Weights of a small mixture-of-experts language model, trained from scratch on English Wikipedia.
Size: 12 layers, width 256, vocabulary 8192.
Experts: a sigmoid router, a shared expert of 128 neurons.
Training: a variant of SOAP for the experts, 558M tokens, 8907 steps.
Below are experts of layer 7 (counted from 0) of a mixture-of-experts language model. Rows are named router (the router's row for the expert), down (a neuron's output weights, with its number) and show model dimensions 0-255. Each number is 500 + 50 x the weight over its row's rms, rounded and kept within 0 to 999. Numbers have three digits each.
After each expert's rows: a language model's description of what the expert responds to. This comes from a sample of Wikipedia text that the model never trained on.

# expert 28
router:462510496545504534500478418488479508401475507458569550505518471559485448476560552370441495576515495522548464433475523517476450476505441584482427572604456612469539473470468491541532484555509495524456592434470498559509449542531505488538479453595475487429401516567485562525466538504461524459507493505523501398492398561500395460583538551455457555522510559521539594512419518472436508510573456450398455504466466438563383515512573542556462488499453543432570521542490522566482469565422391541536548512480462538490508544535495528429592567471406475471437445433498503421539478458489449489520534521528448504483543559396608592563490513614528408496530536473583590512519512476566618473454469476506426496547549499530572401504455548534501482616521534488517501557494450473471447508533426
down1:492472472501417494453548483477545543468418496445486559439530545470516400448511508525526500439416483503477464513503459437503546495481508430457501516510393618475482395548550437478504439552434470508467526460526468503471425468494487399530562536540505502476506533489497539443467395489569484487571591508538500504554287593586502484417559552544419445429489483526644480483390428588559575478570523501501544497468469479517496497554431476587483502524530534441506472540473498600434457498535502491572402451486431584457489585541524510432549500423515583417410489505444515519561520557459472568514531491488462519444455481508634520450456446549467494517441529518507459439500571434488500478479500514474526431427523501454512570450506506574495450605542447490524519484468500421463526582599481
What it handles: The word of and similar prepositions inside institution, party and honor names, such as Communist Party of Spain, University of, Doctor of.

# expert 8
router:456527496530488578588465483485464463552588489521443601513550534548510517469515410527413527434520561537572472507446435614517444538446454566471472465551474543450524579490482548542472547617386417534522445548507531445493431487567481504485564562547490524484568478467398503460530495431530412544531472522520408495546447550499513492545529548549492503559436430475437615494516515482430449496573455537559463510493463450461510509507532580443576454627451512650593513469452524590506438527391464468524534503444537361459528564557479512468471513497460521488574498537520508461499544446500528496523451385441396538507593452535439539443472491501488497458518535493522506514477450524467516453523431526382401495537512448453556473465514519518459381530490568470463532534555532408544442480445478
down1:539440483388428586508475467552547479403463485578457566490502426455423532550434505527530538468515471486488484574550553468527419483387498440475482461529449464531537449519472428530479449476438463488554430542473527520467503487586494522460538465431505423497573479503538548608478568461450508530498471501532562536508407474500466498592452503536554601513512573453634469567562502558554494451509491506575580518478402420490525528530459492468540526449475379481466463500504500564451459532546572522569451502434446547522543522517464570453465453522562563502545456497578526447510446571495398526473525520462513470477450368540532533468425574489556468613517558514427542434466496509529535568505526504493462573479469487488437625599648396491416443546512535502559529524557576540513564501484465
What it handles: First pieces of common nouns and verbs split into pieces, often after a, an, his, as in end, except(ion), resp(onded), det(ective).

# expert 46
router:404543479474535512485403437585493571426522518555510503532558505531548502595522558500513558437509529492482520461544391500523459481570453508555475622453488527512467585445519503494445469450371521337466453508506471521539462486418439432495442479574452508426513505500486519456480497466470494536512555535406502471502424532464412491511513517453439581705516505530518536446495456490469469549494485465525539433447505480480474594522461565574506400485490540509494551503387454522483613543532508495564476434498479497359459479576499438479518547452484422549523472482469514439505557506492418497572544402563398573490501516504551553516548496478444467561565492509508546499549548544527557348587433465502506528452534432553518502487552500536522489551568518493504576581533524473491476459455585
down2:437590550442469537522369505562476477593477546499502485471574452493472574509486474565493495505555464516291479401589468402498458517516537499489527407513479493468612452530514473514498508493627459581502538513451466494483527445494478551498584556512456457491471511532554462478436518468458440539487523580516510441492576510537545414522529560518484446563507459407503450520505550540483524523512508599544424598455555526477492477465440498562510544564483545498475537488416515446515415558563436502516558524507437513474490574569563544458448556485489478444523580534489536629510518544593542536455516446572568490530561546506474478476453493509446548586436472486537536512512457495528430516574501483535555405415493463527366488496540576546525417541403435590518484510505417500497409514602509
What it handles: Year numbers after in, a month or a comma, both the first digit and the rest, such as 2-015, 1-962, 2013–14.

# expert 37
router:530534537550562425501474519515498565532510452499519488486477532520535469535484557436442525561547497428569508496531444542404482462533490457509448438508456495520518522467453503590436640460535466494487587508424617404496544538456485489508441442560548584407458516475507494472436577545525459494486505451515449433512461548477520468546561446573554576541438517441517518530413454362495526546458424541429527471523551480551448496518518489547444448646474502531460489534415436479499444484473546539500469490465548494380511503573505525469504530476470439498482407396571493447477604455438438551483550521507531498439534456517567481495491468481519490567546580504531602552644527474535525505538284551467467492535518456482551381497545543449464454549548507488547463540560425449496441479451511
down0:526422518485486432668480474519471420527455455513456478487501478450420548570514515465533505488493466545546518609541556495486531510439477518539509444531462394430527535557496534421493557524440490494516515485466571494509610506508544514550619494566524498555530592506546479409535563517511393492511472458526450508422495479525467525529531530544542563459568396524465484515445518453512569510419490558405487499610490595541497464466558466432465473429602584471497424516454426508507519495483545456484527567433491591491548499481438426492405485481483481504410459567459484486548543456429508514430415489494592506534506540473472444559534483488497542505458556649459496497593522534510576511557505494613495466534465443584445422441518445511447552470474472441419513569457512427647520490432567
What it handles: Verbs, "to" and verb endings with a following article inside narrative clauses, such as to wake, sentenced to, cleaning the, gain.

# expert 38
router:484451522462590531505444475429456502461468485555518478515435573552576487558525506543498477579459481512559429516494464530485456515542424517459459502534554554584552457465480588516521500557476442571564464481475489501437561581458464498465535532534519569444410502520549443476458471511576464572400518485550538474555498707486478458493455512549484622546475571502471505438470520554511488527435575441463535594525500489489505506506549582471607517498561589503409585471514448568472613491503425449490535480485442530408504426489476451498454502404366521537516498504470481481515536516477368611578505478498547495471560506389476562526524563547492470453594455422515529453552558485548516481550475525450476500462583402549505477421510458521570507576565601479499454540490475522526451587480454
down0:545540459456441522440497561461582313539520594570499553465510439460531514486458513464550466403466504521470551474580548509548505539533424526521515545433506485535532568505509474437580461465518551542408434484485515562452480448526541461609503439520497524516467429564511494532535576493504480485471469462473562527473462539570493593462485437426504517411551517519613557563469453491430528492492514534469391481545451458597496524562492553473557511526532438480510521483472494539507395521401545436510465541451579478478458519504445491481446440548482450518559495468443550357480487439572495468458609452462546417448402479468362445584582434541533459492532511491536479486542479506538385530524569566522490556400516536474492487465441473442469424544438511499482452389498534521417425454557495
What it handles: Single capitals, abbreviation pieces and scores in sports names and results, as in T'F'1, 1-'2' Toronto FC, Under'-S'ecretary, Ak'-K'end.

# expert 9
router:498508614599625518503446404520488545431471537511474573501480541533430443532506574488516534542595489505527503465541479490496381397551502520471453500589509578435560413504415512504581527489399448444486557520451567480465508662513504428541471529638517518493526452479503473508501551458476548470501468431513492488543475444494495558496545413545387527532542548475467492535427529524489573514564468514512417486495524496498401505571543522546515478539479500517557563499473458578520570520471448511454564513439492516470442499542477530384480419434487509564428479479413431398485517529437501431527445541560500561486654560483539507438484487463508438547582525533481480509537509498502555418560484509481484463551511541567506440471470550514410463548599550502494557605595460511446461569430473
down2:594540518555522500573520524505497402495555550429453547466535490531526551504509518509497493474429517512500433510621467419544617483482440509497501483454514572483531419521478524467504483459586429549489569449513501468409472473563529498525520594514505473484523407454529588416518468444558496492546625537487519447575563543502533477530524543465453495389556529456544454497528421527474547483541412467575572424395478473564524507647496507524405589551464644550443584620561465567457620517493560481519461455529511428548588462435458528468532537481440466513435552502495483446565397558467444499540473528463515483508528522476496496552513601446545447550489508480554450504518458561569490491468532481507491463524524563487476440580478434516509546611519533468501506444470434632494553472475527
What it handles: Prepositions and commas linking phrases in running prose, such as of after cost or plot, for, with, by, against.

# expert 47
router:522551553604489521487434455575439511492470541546532467522582533529567580575533440506476454520513511469544433515516598562455442495510471487507505524475446459506576466506530520523557517538535490472410442477468501451430506532528502434463527537568587616517474543588418459357461586532482510521555415385560513492490413534478525483501505482461476599549480512498451528535455532527487516462581397620433436451432457474530428597575567508478501382557411574490521496465405536649491469496513463458557528504495533487462451456434522469475539546507579420509489525461534402437545483475405624549512453465502482562452593522493574479473479559463570549448502534499514513528506483524420550496462485476483526471529536590460555470539509494549510531501502558433514483558607548446529527531405431
down0:442506559442549424559554485615501598503436460576526521514521462424485531452566507503489503596367418431487518511444511520430468473564509453456464615434588517452517542474507510499492529446462466504581460440531483511447531467507460532459462528492533525502448449543454454496507474589474452532390437438513530491467590600408575463494567373485449392476549508503550406496587549518584537432497502417552555486515482476608463474446552433551506567546603495501504487487531605463389454457483474547444462396469451481518486542500499495516457473398499487492520539509475545506360577502521502561480534535464557451413601570522520554476442590581465496553497466487486535429488567498508548440513538493467505552522533484503528501460497488456550523453531468538516464575493595505466595464494560
What it handles: Digits and decimal points in tables, scores and coordinates, such as 6 points, 37.00000°N, 48.3, dollar and pound amounts.

# expert 0
router:484537504536497503486458387448435530448443433523612491461495521441483529503445459410534391509522466521621462528545451505465524506577434550458413609564506592460582488459444440505565535475383480467453582356418491499504448551437460440489495502577480480429456497562467495505463501516475507520444559493578496499552451493553505527490457473509396482561466502589430597477307491546413501542563489437472543473449488442483457551515475525492456419562504511452514498525464475487475523502465433562471532486504528567504483536507504557471457526524419442514496434396511521457542544491466489504543462450553420542510539535462587500548442469494542497469556461505514559424567579455432631443441489498510425465534526486470474477514462524502510428537541566516484538639522481507493439602438448
down0:484462499457480501513487602438552457524511477521507521514538405455472474473469494450482510560566468460493486498490529525471564581465498507539411541499534464427537321559559531563573512559399519507509565419564465420433392516535570462546515404510473606442436599489501457446463495388477458492550435506454482449512462476500511529538532472499552489472527477474494549485615466436551554513511513520521424442462538556499491501519489584470416650499489512485567528523429521452525429408443524502517488469459529434545497557518497508530503482397600445508533445498471510533399514406452546477465585410402501624541501504509471598599474489492528441459501533512369486536524371589494464514546546451498411490523525482467515513449470513536470430463479477565581483503501538458491584468547484
What it handles: Opening parentheses before abbreviations or dates, such as (MLB), (MBE), (born, plus "for" and nouns in organization and building names.

# expert 62
router:461621539527536449531455452424411507426551495456469685530568461570497517473442542529501458467578472538537640537451443574597499460521528505528388454570512505405551458452511639461570448571455498464550506455442636459508505464553508465511467497461527542510497547491545411512476545440530531570518514471591480498553480603528433489496525451519499503592487502483424520549523541477525459404563500463548499487410507500434455509522397531518562504604421505597510589467494471498452494551554453528506509498397538476473458538481459478527449518537495504470515468553479443485459435479568468441529502487594477539462530536425409547488508445507474470500587494512561566515509475522579549434590427460434456466479496481504474454506553504510436461536475558481527529535610488523542529478379521
down0:523507451469566489533508400531506401489486387447529442487543552491485419526532547506568401542507547466475390466447481496566585543468567466511519522394514535467423544481565581354512541461538557490596518452468512473492482432581581489496532493413455500528434445509518500517498613563500544398479517539555513535539562551409568495553490389513526538508474531457617499531462488516484494522483526486475500474502468535496524517560490483422526514557545445509569484434500549520495486417442505440482486485451488538481419428559488539420485528511426439558440557515572440520465480473569557470596470414445590406495590566462563532588511538531518503461525495518482497432474390479428446496563514429524471417589520496527611515412504488503463527596455471406447474483536535606507531474523530
What it handles: Nouns for family and people after possessives his, her, their: friend, father, sister, husband, cousin, wife, also life and self.

# expert 7
router:503481570576618494503468489563476492496516535483507533407510452565422502502547597481489519525552493459541552425507465489449498473534472455444526477528515557481540384575511539536510503561447494489464568493472557431430460580507569479517434413563535534447509503470514487504516553466517523441522526390573448391523408515526525471524483465474493536507502485419472533546376530425514540547502481450471540406546514519561397532513513534593517429557447542570536505533452439536477487601418514471457525468458476581516478487585559501413494510431464443534421394411566543398476490448488570486535429527523507508520530529561569594438481545458427453535584551475550518468491530509505507448492401569462389477547548519512590407435479522564458549571591549449579611592491481465512472441504535
down2:547393492484532512444495560434532584478420542583522508397494539423451473504451544503499564526553480458449473456497585477542572434491609476526507501550497450470607574523457497365532522438516509546480521534509496473501547499524447563464504599490435532577543533443439448509553552515403511432544507331475568562535486550557449468412424476463572536494479494519517498435518532479446545488476410582479548513519541416508486528554432507503468470463561456498567567517445406532487466498449444496525470517453489446553527581471479550512481571475403516451428534532489481456519474428512509493615440614428501576524452551466507498561509516576482487461471460532487552570530500513525491532548478515538540514459586427532575478386486537615600508519499421423437531488389448479600473506465492
What it handles: Prepositions, articles and "of the"-type phrases inside running prose after nouns or verbs, such as of the, by his, after the.

# expert 17
router:452463550518556512491470477621435560328518520467563488450518556514477491539491510430459463430525462492649557494535515595447465545520460467487548488489467468466555518512468529520482458631412491486442491468449482465482513596563537534584482476497530496408531509504523475477573472572498586573530483440459513542619503479457453520516496476503483550567486564433416544569465532494482538498466477470513478498478410481575457509422458603573489468531475549574513549542482483547452570491430486564481526440425422480469567564573503489483558549444436404528509520482408519487545487434522503475655515537507435460465506616411647508448494478534491493473571544466447601526523531509470639463512430501542514564501560548539533441537482450485443491536512538555517536550544495539519436445533445
down1:531513520497555472481503509452505541565579461477563485536438526438501539496349490572533455480588473439592477479460431599470498536477499439472494433391504582394506582462544457441497471459435505480538425469482551521520500510468507507565535539597505479397450468514438545501563516570618500452456444568548541509535504469525480587436508428511422403533487531493365440499563470481475568489479564468464465439443526524465506527494519434545449482502483506537475483484532562444499493476444562542428551441532506565457527466428557480483604377497487600528610484503466571581457453487464446538446603521618539481476469523505536459468522522526487472471495375510535532519498579485449367523504459519526525590510451426506455456598455459482496592506534498503462468505518581564419424527518475
What it handles: Derivational endings completing words in prose, such as -ical, -ic, -ing, -ial, -ation, as in psychedelic, theoretical, classical.

# expert 60
router:384574564550505509513454547457482486502525519460521575445504528554443514475444589520450428492550555561540547527410480596537465433497493549495463476472413534462525515488508601500535536455532474480520480533464630442438514435455454446528504504529586555433542497534562485472531593514546520521465514454563396527516437565450358533599477520500534582537501419501440517484519568424508462384519435478543482469543441499408592538538568532543522553627426530643526567470483494522492474523447427578469485437505515453425465465491520520446493451441470510466530549526415442469457504489505537538516515440572410488516538592517387587548512446478434495512531527464505587540436478509493588413538399451382542449516535465456488482527522508552467508541531548566510559469541468474541455512459510
down0:492544494456470451488499557487490562551597495444404520577573512427494540453520596482575458530514510530422459514490414533520584404570497526406581465442405442615506446522477508417513470521486561469554513510478441514514574459546502406489513494547512436411490492495503467525458526481569524460500591529439564477508526466576514523537468529416547427622582427493494484514505432522522542446501507475503510449635563522562495464551518454534531497520461496477548441393396504531412578527510527578503518460457571489537497416535471524491456385538455532551491533467517441498460468470509565501479463468537590560493529499558394569552565490443548566464484495478535542449496418443481481526554562484391485485533478545543595505532444566510431519403490421436435377549481464557500597501543483
What it handles: Adjectives and relation nouns after a, his or 's, such as long, young, strong, friend, brother, father, and giving up.

# expert 13
router:505458540499541509534483440454477498382470493568516510481565484486524536519415528543469454464458420536546538515500528504483351493490519494583568478468539540498605456546464495513526513493497493548524451512449584397417505493479516502533547455501540532518515538473543496396443659497503439590451572475522470393424485573544398480506446456534510468515452521458451485505468571477503460480506401526498593488449493521416443515484476602442567493471585513543485627544480503471517567516509494518539491476417433389397518487584515485363477637485386472510543509454566506374536435497480476522508402441498429552432453550371560479516486503472407470399520522469528539482549484527530490490523494522548433503524575547513512522501515563575484515489502585474519470493534485510556487440443578
down0:539547536512575444485551503509524560441584481490586509525462437395570546514523528397424486436449534494481531554517581502557449454414517473549436522479505451536500528407516481470459509449452477497476442515520497527510469433421484504486493540401535499493541582555494483480533560525466492498513450454505513518573496531572504476386460468374469531534524515504470558557423528523558517423490461526511523383499463513579552552526450466558504419549615415551477440489584467354502442552388542445510523493463505532519491407480493602456455501482498473490551461563549477359508534480549466487449530474504414511430453470532535522410490452474377480565502472535502431420577547512528503536540478536457452552530520586508525409509568600467531503517465359587507458593531544424454556470510494
What it handles: Single letters or short opening fragments of lowercase words split into pieces, such as s in sons or sides, alb-ed-o, lip syn-ch.

# expert 19
router:393592533534539509527451392508454594506586524555579523458495538468455495554555452514522528487461521448681519523470422611522469508606441514445522516545456462434517490441473516508450414536438514532498541378474487514475516513550582483491510415521555495433484500559465444507547482453493504431435513521441406435548432527453462466481532479447511543513512479593546682569441553536428487478516522480554464563553499548465455548430549515541521464573426492552489467512454456488486474498525489471492494443426488436514502530542463471457437492477439405512494501420494356457514547525474507514539564427467378528493562599498539528413539499490502472405589492508524511507520437434544477443599479570468465524461544520408496488523525510542476400538539550551429488486558503504570510504513591
down0:481534417431427553590549517477479447427499619512536590425469446471447566531483533494471522437455547486477515481488480593576548482538498483542546419534463559477549444524496515535547421588563571514488581465517483465465448455533508478463595527535485434527518652558533536549508505551438503525527494553525505543534593478450455529456527477452596433606540506512607624534529494515498491531518441488496503565485524580469514501506588459453559512549496476496546563481541499522455401415547572542462499497481455460566479471583576476487560433481462533560419574508513549529425462617523444525584588368564471459567580411403456489395584520502535454517547450414495485537560557442494507498549520571476523507483527466477528515516473449486511505520508467505507581466449477397477548582463492
What it handles: Occupation and title words in biographies, often completing a split word, such as politician, director, bank-er, schol-ar, Occup-ation.

# expert 57
router:538500557507547563384455413500433517476490529477485491485550555588527624495526585494476551490385581414501495485557496545443516501580425515456486472534442491498541476500471504521509520493533543497566514522537498439484499519504491434552479515563509465372447564500461498406582479547530496588460502470499476421507514468513501400534538527461581477473567470541466555605485478528472353527548416433375481501517389479500541604487539567460596565479526582500455506461486403578551542470503531505515502532481500526390434398522494513471499563462501470592496514484468448519519546450431488611553560519450508496461490460353447528408459464446462520457573547494512474449629469438528501486507537549500513467431543432528526475482555544453509490562532539454511448637467487463457436542477475
down1:551515396466502535456464509457399481507494541445539429474460542495424456460434522563448538487578435547551507488508440545467562465504456513521516520559567553497460479429504522509492414498501518557585485526458539516477605488515486500467508550490553468558468478428607448456492497387475476464521497459481540538539547332503504509515501558607438568614519543453581489515559493558511452424444515507508509613527519479456425529437506486458525510555457564466472516587508530441382484436403449436601565485601547423427523554481494549518458415505468504563485418424424435481456528454418499562521475545520398607499571457485625475455501495474480542584484492438495505522562476504520451537462494481482416596477530538390510622513459505509523533511513472503524508576470478482514446547426553
What it handles: Inner pieces of place and personal names after an initial letter, like Kansas, Taiwan, Ohio, Kentucky, Vaucluse, Quezon.

# expert 18
router:431504539526520513513484415501456486464542461488534504484568517524431513552501494387371457468575588467571536466396462632532472526467525480426496485439499477456483520549530530612555591543454487538529515467470530430493394489484561454542533533503491554457592524525542490467458518569442541535543504485505465560629446476528514491612514428547504430555484491405379626506428476567504428569460468455563494555457402392577466477552538594536527443625450507615431493580432523595507509448535443450475546475486540472466485544477499475562482513479454466520508534509428508515547504488482520533557477477522502541484560459515517587525454476488427542530578435484588487427469500541497554464586446466482474610472540466522545462460567533525479434502525536450491566523514505470448391484497544
down2:554496398503548583564519577408515481439503462594483421498489554454484459524630463454560550490551487524464547529530464504483480467496480631439446529409477393559502467554592471441469527433451552604544519454492579394500461562481546483455482533503504504549528448433445614510485521526424430557546451398446484479404556539570504561498474483404606488564393556487565436493525541480462476477472493408475475595501542476522525458537492499479458463422486504499482523472427565582603525462506526587542504622515483476439564550528578495487470499582451503499525518509436568547424531456518441462408557549552486474478417525521522553473537561544502472445528478469558479509604533477476527455514538571591463515561552480474491456512452515471492481469532483436612468525485583551515470526491454
What it handles: Suffix and inner pieces of long Latinate words, such as emphas+is, pand+emic, perturb+ations, proced+ure, and endings like -ement, -ibility.

# expert 30
router:443574507501565491537426447505453529568582484473579485531516460484516480544532500427502529400429516500562487498469469584474509447533496412512393444426421537459491555516456497572565659443464472551486578557457519462508535510559456473532524445535518550480443508534561525468389510527554423466410537402494453495503502579485435505534454489597486549560495584507505445553455472452481425548527465491477426482477603450542462528509582521565507446641583469570565419523413462528500617477492596512483582539449501474460504533443449470423487530498413452524499492501526540453469551421428446534453483558500555513448585471549438565488470537502526507584525518534474644506528529506476482518598438475523451452495534527467461507489558485480438477522514544485576416594530463545512393554460492
down0:490544446430421545480406604497453510476462396431469486540467567446419498499569519441496504526534553494508457493505531518510520405516532560526486451561556487390488398416502433559499489439388537458567644529534420468529618479458493441438393428508415422420459463509605470603481517599521469494556530496428459495480581592460531439462506413434511515464401520518447523448496497465443547509404581497461550513518528515534579494530528501457480570530473496528503476474492456599570522442486459470521525541515520479474475560514497619520430515512624475510443480494587483461436516491476518504550519511581513450505448572483519489465507487429607515514503587525481506459432588487444492450570469463539522419488444490512522529540488498568527466414435524454450500554435457474521484488407461
What it handles: Verbs after to, would or will and the stems of action verbs, such as overt+urn, rein+force, caus+ed, allow, join.

# expert 22
router:499509523481547513404424439536460575460503487526591595578506517511478500565553488483514556472449495525538471513492454475534454450525493392545489561489528538516527523494448520461524575475443509509455457588527474542454465563530425471475496514521563543489402609547459444430472515533448428555446488305578510496504456565468503440497510521505482519554445515430468509437484489519513404503589515461473486540501500503576453468521518542476571449592469493487564572469493482655453543456459445518526472506541428419446484550486508390415554509487438449571385410440498510442512449448586451541571450474540477638497579405551544542517492552485416473428478502459542507443484573478573453465589518474423442473458548408463515483464590466509545517505530501601537496528551494461469510538532586
down1:564522400531464450429544435458647557427410534538438541562523508464557498467503477481466488559473550616440465505503411490469518467621513460568478538584560439529461510543485412550459484541474537559445510533522468477405502458566474623528488467560447486582468459501400453504524538495551599510471477476480532487483429439425542479531483496480492475564457550534591556486513498501477591473480572559478446542521441546517501389532473508529486505502412409363465522469488530568457560441457481481546484493529559524535538593537584509535543448434486437587421559588505522511469362509494539441474535517530512501586477465559511499562480534531526499510424512530525626469480603599544440555501582500543497528484534465465526492495479588446555571486550576531424519457438519517491517465524510
What it handles: Month names and the day numbers or first year digits following them in dates, such as May 6, June 19, 30 January.

# expert 59
router:435557521499647506608413514551450463424564514457494646460594469480533525485502431523536519529607408470561440474449540573488453475536425574514508530407499464422532465573532490474501466554490531424472509506440475462513559553485459484552416519516440550501411523538440480499517534439566541500540522438490456483476444504487500484485498496541527510482583440474467457503439541522531459494547493458544510494446499415511453525485474500543493481527539534494510601465524500530543512514435524450584529564427551491488528494563481466439422486450545403517478398503437386510546416519392515535464408544482537545512494556507467486442551498502501541555411461523506567448457646568521608436448397499451455491480488574557543461356538501518521482548467554417447587468531437449548523508384510
down0:547486466593570602478448409388492478594554492470410469493503493556439445447488530476525495543495454584446558483451554437478538513488491501554512554510611490448518477515555513542587533525507457455530542427482472425498533577480540442518479499552484487500410513422420495493443517490452476480487555559423474500585531544564462510505449425469604444454483443582487606458548584531596449476502534505505495525449462422527454421528495469495481607420540497477492505471492584476393506534402544472473591489475641478418467558557474420524470466490510458455529557457476453441561524541432529546324546489526516516526462461485499477457433558520575553442498403452547501493478517590512496529484542516552512465503363459562526471351434550515507494518464506434455508493454457543532498506495511
What it handles: Line breaks, dashes and field names in infobox lists, such as Tribe:, Born:, Preceded by:, Hair color, Parent authority.

# expert 1
router:474534466468586567557379390557484456459482464486481553500540415435475568474487413539522491532582487537522435484551552552554476445521486504558382447397522490488544569538567486471474497562409536418457500471477471477424527547528482483568439533575553559517534581624415519457502584440650567470505482461497442485465407489443471461553567523530562468532517418490503569472442503464476498486564499499564522468517490493449504539436428514496493524542546460473537537446496445482554504583471539495507489540455533552437483453495466420489473586443505461527461475507450401521589403511476537494479474478480507590498457516546536524452436517524528530497455501523494558512466580564452615459530451503509500499525465570515648462407548516558585443599525603468566594512570495442483555485437568
down0:485453438525480484563482493443525517486549409575494524529506423433514471494553512516495567505558427528566446540510471477487459411511505453581544492485514583459470517476608522418540462581502504492483445516591469507545489534483471489474536459432454553459421485479492484534519490544553533616429445510507496539482437482514479452468521488447520506603474545461576596426553485414542556512436577516545402489495488475501561516585492535540440576520586442465445503513515592550508479564462376572573598554484523586542495579540536480573567539550463574476509499526513562449614431511506482484488540459504491604528502508554609479410631445446503435559493448432600506468487487521404483487550486588477522486549531525456463549534471398539485425462470491628491573535458506614480521508405493
What it handles: Line breaks and dash-prefixed field starts in infoboxes and lists, such as "- Genus", "- Languages", and table-row line breaks.

# expert 49
router:455489560505530532558490531445446462474497529472515505506446508478469558538510451493460440446471437575450475466413513580507500538482472435493510459496523374470551474501538506520472539624458511510481472570480543392478419500558468416520470515569604528471500594420430510423524529523518415518520509482426410459539482524425505477507532448601527498519486493506443567523491549526496473571482547480559511486490509501491497488517616553553580419577486514548465577448470580459469555525443466484422519438495498510395522572469492496569473443456486527506386405512407527519541528542462490505603419415535453512467585567374451617560507534479452444557529435582545571528455632571521529469580465455464502552506486523466535478459475485552425494598463542516528509514524541369547408441436460
down0:477446479418511438386510380394461490593496525488484447471453461395535525557495514498504566529423428517526559447495486486453538467472576458541456421562465494491521487537488532439514475519516395492518496585477427490492462470471531531524476470545492444463500470443535628428492482569492447569557558582446415488547496482478562573466415521463551462384538482479565570462473586507466492538482562460462508558527486412478504484402581478582521510601468528472473497519534479593493470584620486374526569557515570525521492424492504496478510462554564497457489478463416509531478588493619453500459462425528476505412556415485480546507428599543552525450434460500564505488513553398464535517514450478440506450579441555446529564455495507555554423431496520494522509454445530417451477463572527
What it handles: Middle and ending pieces of common words and foreign names, such as fund-ament-al, dysf-un-ction, Dortm-und, and whole nouns like part, friend.

# expert 2
router:424588527562503585601434389565471528514518526520503545480557509475550515624540619483495483542487493431521503489490423534501462485598428466437510585477551503512448510428524531504512485482384472362350503477469468491543512518512536442383484457472486523453505585493442556510484469441464471497514508528417432486417423566474505506504523534471432540562443494530478536459501532520539470522554435476506519502482500517565478611449448592571573495538525472478523470524399517465542523460487542504582502486469547427389493536523443436486415519504465473548528506388479499473492590518497494509487532347549407534508528540440624513475504514481479588525509509550548608493506430485559532405561439546450540489453529502496496479522532473487509441514648548474537463606467530533477489475487579
down2:506443503584426490497508530513422469584476443454466489518490551430499497537423447461567518562572548542481500591544503564544476524444492539568553508453515522495479439433515508449593437510486488490574454601453518492533486507524421532539448555390461444503510584601474428436528444530516431494461513483420475500517560604457625483483516523500510502535513494576404560603493436482490524533543462479580444447512533489600581468483423502583532506569438541471454484498604558559506521423489532592455523553503525465504527399536524499539447554483533391510439479541529487412491612497477588559449485452553492410592490516576511450562540585426562571459433515478480457440442401544477512487527522522566529470539557507416482553462465434516490514475442539469469447417519541459550404415477522
What it handles: Digit pieces inside four-digit years in dates and life spans, like 1'885'–1958, 2'023', 18'47'; also numbers in score lists.

# expert 11
router:465493492519543514566426457565465463480509454491582511426584532540520437501504502538490453552494433519527444470441568576433456461513439578477548529529453476459525551573493547540502505483458536449492563586473501496461517479416491474568545459518456524441423447454491533445634485441477463472624466493446455505522461593513462494485560447607550468541511468486574446448475516540434465505545392399512458490467455471496395531550526557538581462510563623536440567514462527461544620494460505541601438537462509433530540594584493544446505512439456459509419492489469407471555419521461502466538429486501475585508562521489484493450510572519481490520509555413452580431475586452487589491507440583541437544403485486579511482515521576437576503500506581430418530436511564528568516518415428
down0:515623464545498524549467450488507603521444538518414520542437456440496534439537531531534460436539476530525469463556525407510402481528478440380501414564518529563408566584537513507515487528549476476480526462577614509530503471435499465502489439461496535452446464594552455489439446452479477587394418447511514392376542458509442495459553476511513430522517540524511531481498488487674500478491550512473547426507565434502554510493435515497519548563522610483412596526561523419532474532480520551485546465560479465506479569504497467498539497579501594538502454477470515569573436545474452597449535485451543518478522578492438472498493435478542408514486454532460541490605586511508484560442497494571490496523501583468429457456482604500556505489443461485547450491485473603392509561394503
What it handles: Rank words and their pieces in species and genus articles, such as subfamily, Genus of beetles, species, plus Ch- name pieces.

# expert 10
router:462510563490492546555432463512498518520419503446534493503436572540438418525549503519478555380508486555561499470519531528514442511427497431368508540539534511539601498538471519593465635600502430564462463571525493421429500554440482444499497571490451548539462481445497506493474448511467537538529446436502503482548466549476421412531422496471420584510458528499468516498524552513504423499559484475536599606502481479525452510582623568460569505630507575602558522502422425514444596482460527499502521519444486520475528562505455535509494475471542533567521492479549492448579582369428502429460479461518525559465597494513495488547528556534466565491464458396488573421469499436509513497563442549553542460448577514609604512449570441503484477569495508495540443559489518411513476569520485
down0:530486616507567547563469389537573540493488519520478398469560489482579455600483517470612465520515527482398486483509471426443487488461526541448535483501507560509602537468535572507602457487477424506449524528432498522528496543458500496557520468415489624426468521506549527550609483483515507519548530477455439465556499561440577544480450517433501502390433502540460548461475513449550553514523397440556452498484455485513381511521551517603534501532474489441493416414511457421526506427474471529503494459510477382536528385472499429524523402625558496489485611462446521496532501532575478479370509462412479513517513520504431399424585543475535462391434499368472553527496503560530528479488487441581606503450477503488547472469551514520480460454483527488431506507548517516451488491514481
What it handles: Later pieces of technical or scientific words (precip-itation, consider-ation, submar-ines), plus linking words such as either, which, using, whether.

# expert 45
router:482541550480538547512362414542428433344492492461455593465506447520481584480440466538515515426550456534506472477564552541473458486526471458547437511387525566547519458524481443524452497595441475450432539399503486527504540523550499478542530513500491523489525573561474465445499587467644562533543461476497500476500433501519495465553536535516528473550485489542475500560424534497523504562491437512501517537477442527497565539431471527508528489603483486552496609479492524475585457496425554473571446556464544591424563430536479461418567504504525443508480502479482419496603429513433528504474467510473459572492476574525431503419491481462490474450439475582519537533458590584509535458545426480500472482540505567548561463460566451583477447601482660388536571500561500419508526587419577
down0:513510579462535470529464505495456501461447519483413440474443526511479476516476485481395506491519529465488468500498513489388485419491543424458488593429476477435564521540517499429458482468490523503572436550517364506579428537525662495499497571428474482628539527509477459511452555470597541518458497453531496438522536439428487591574539535562480573439546497601526488556487506531553521496513427552568582431628486442515587427529466490482499491397433507572529416489540462533480501543552507516475563546464581459517477443540483379460491580436497492467524573590526484500526453472498510456518515420505453493479444472522474573628477372503481475599396552527534568496461480564498467608515494526470517474537402507461438513484571492513477529475484525387589459488441524534543504569490470
What it handles: Line breaks and list or table markers in infoboxes, tables and bullet lists, e.g. before - Coordinates:, table rows, See also.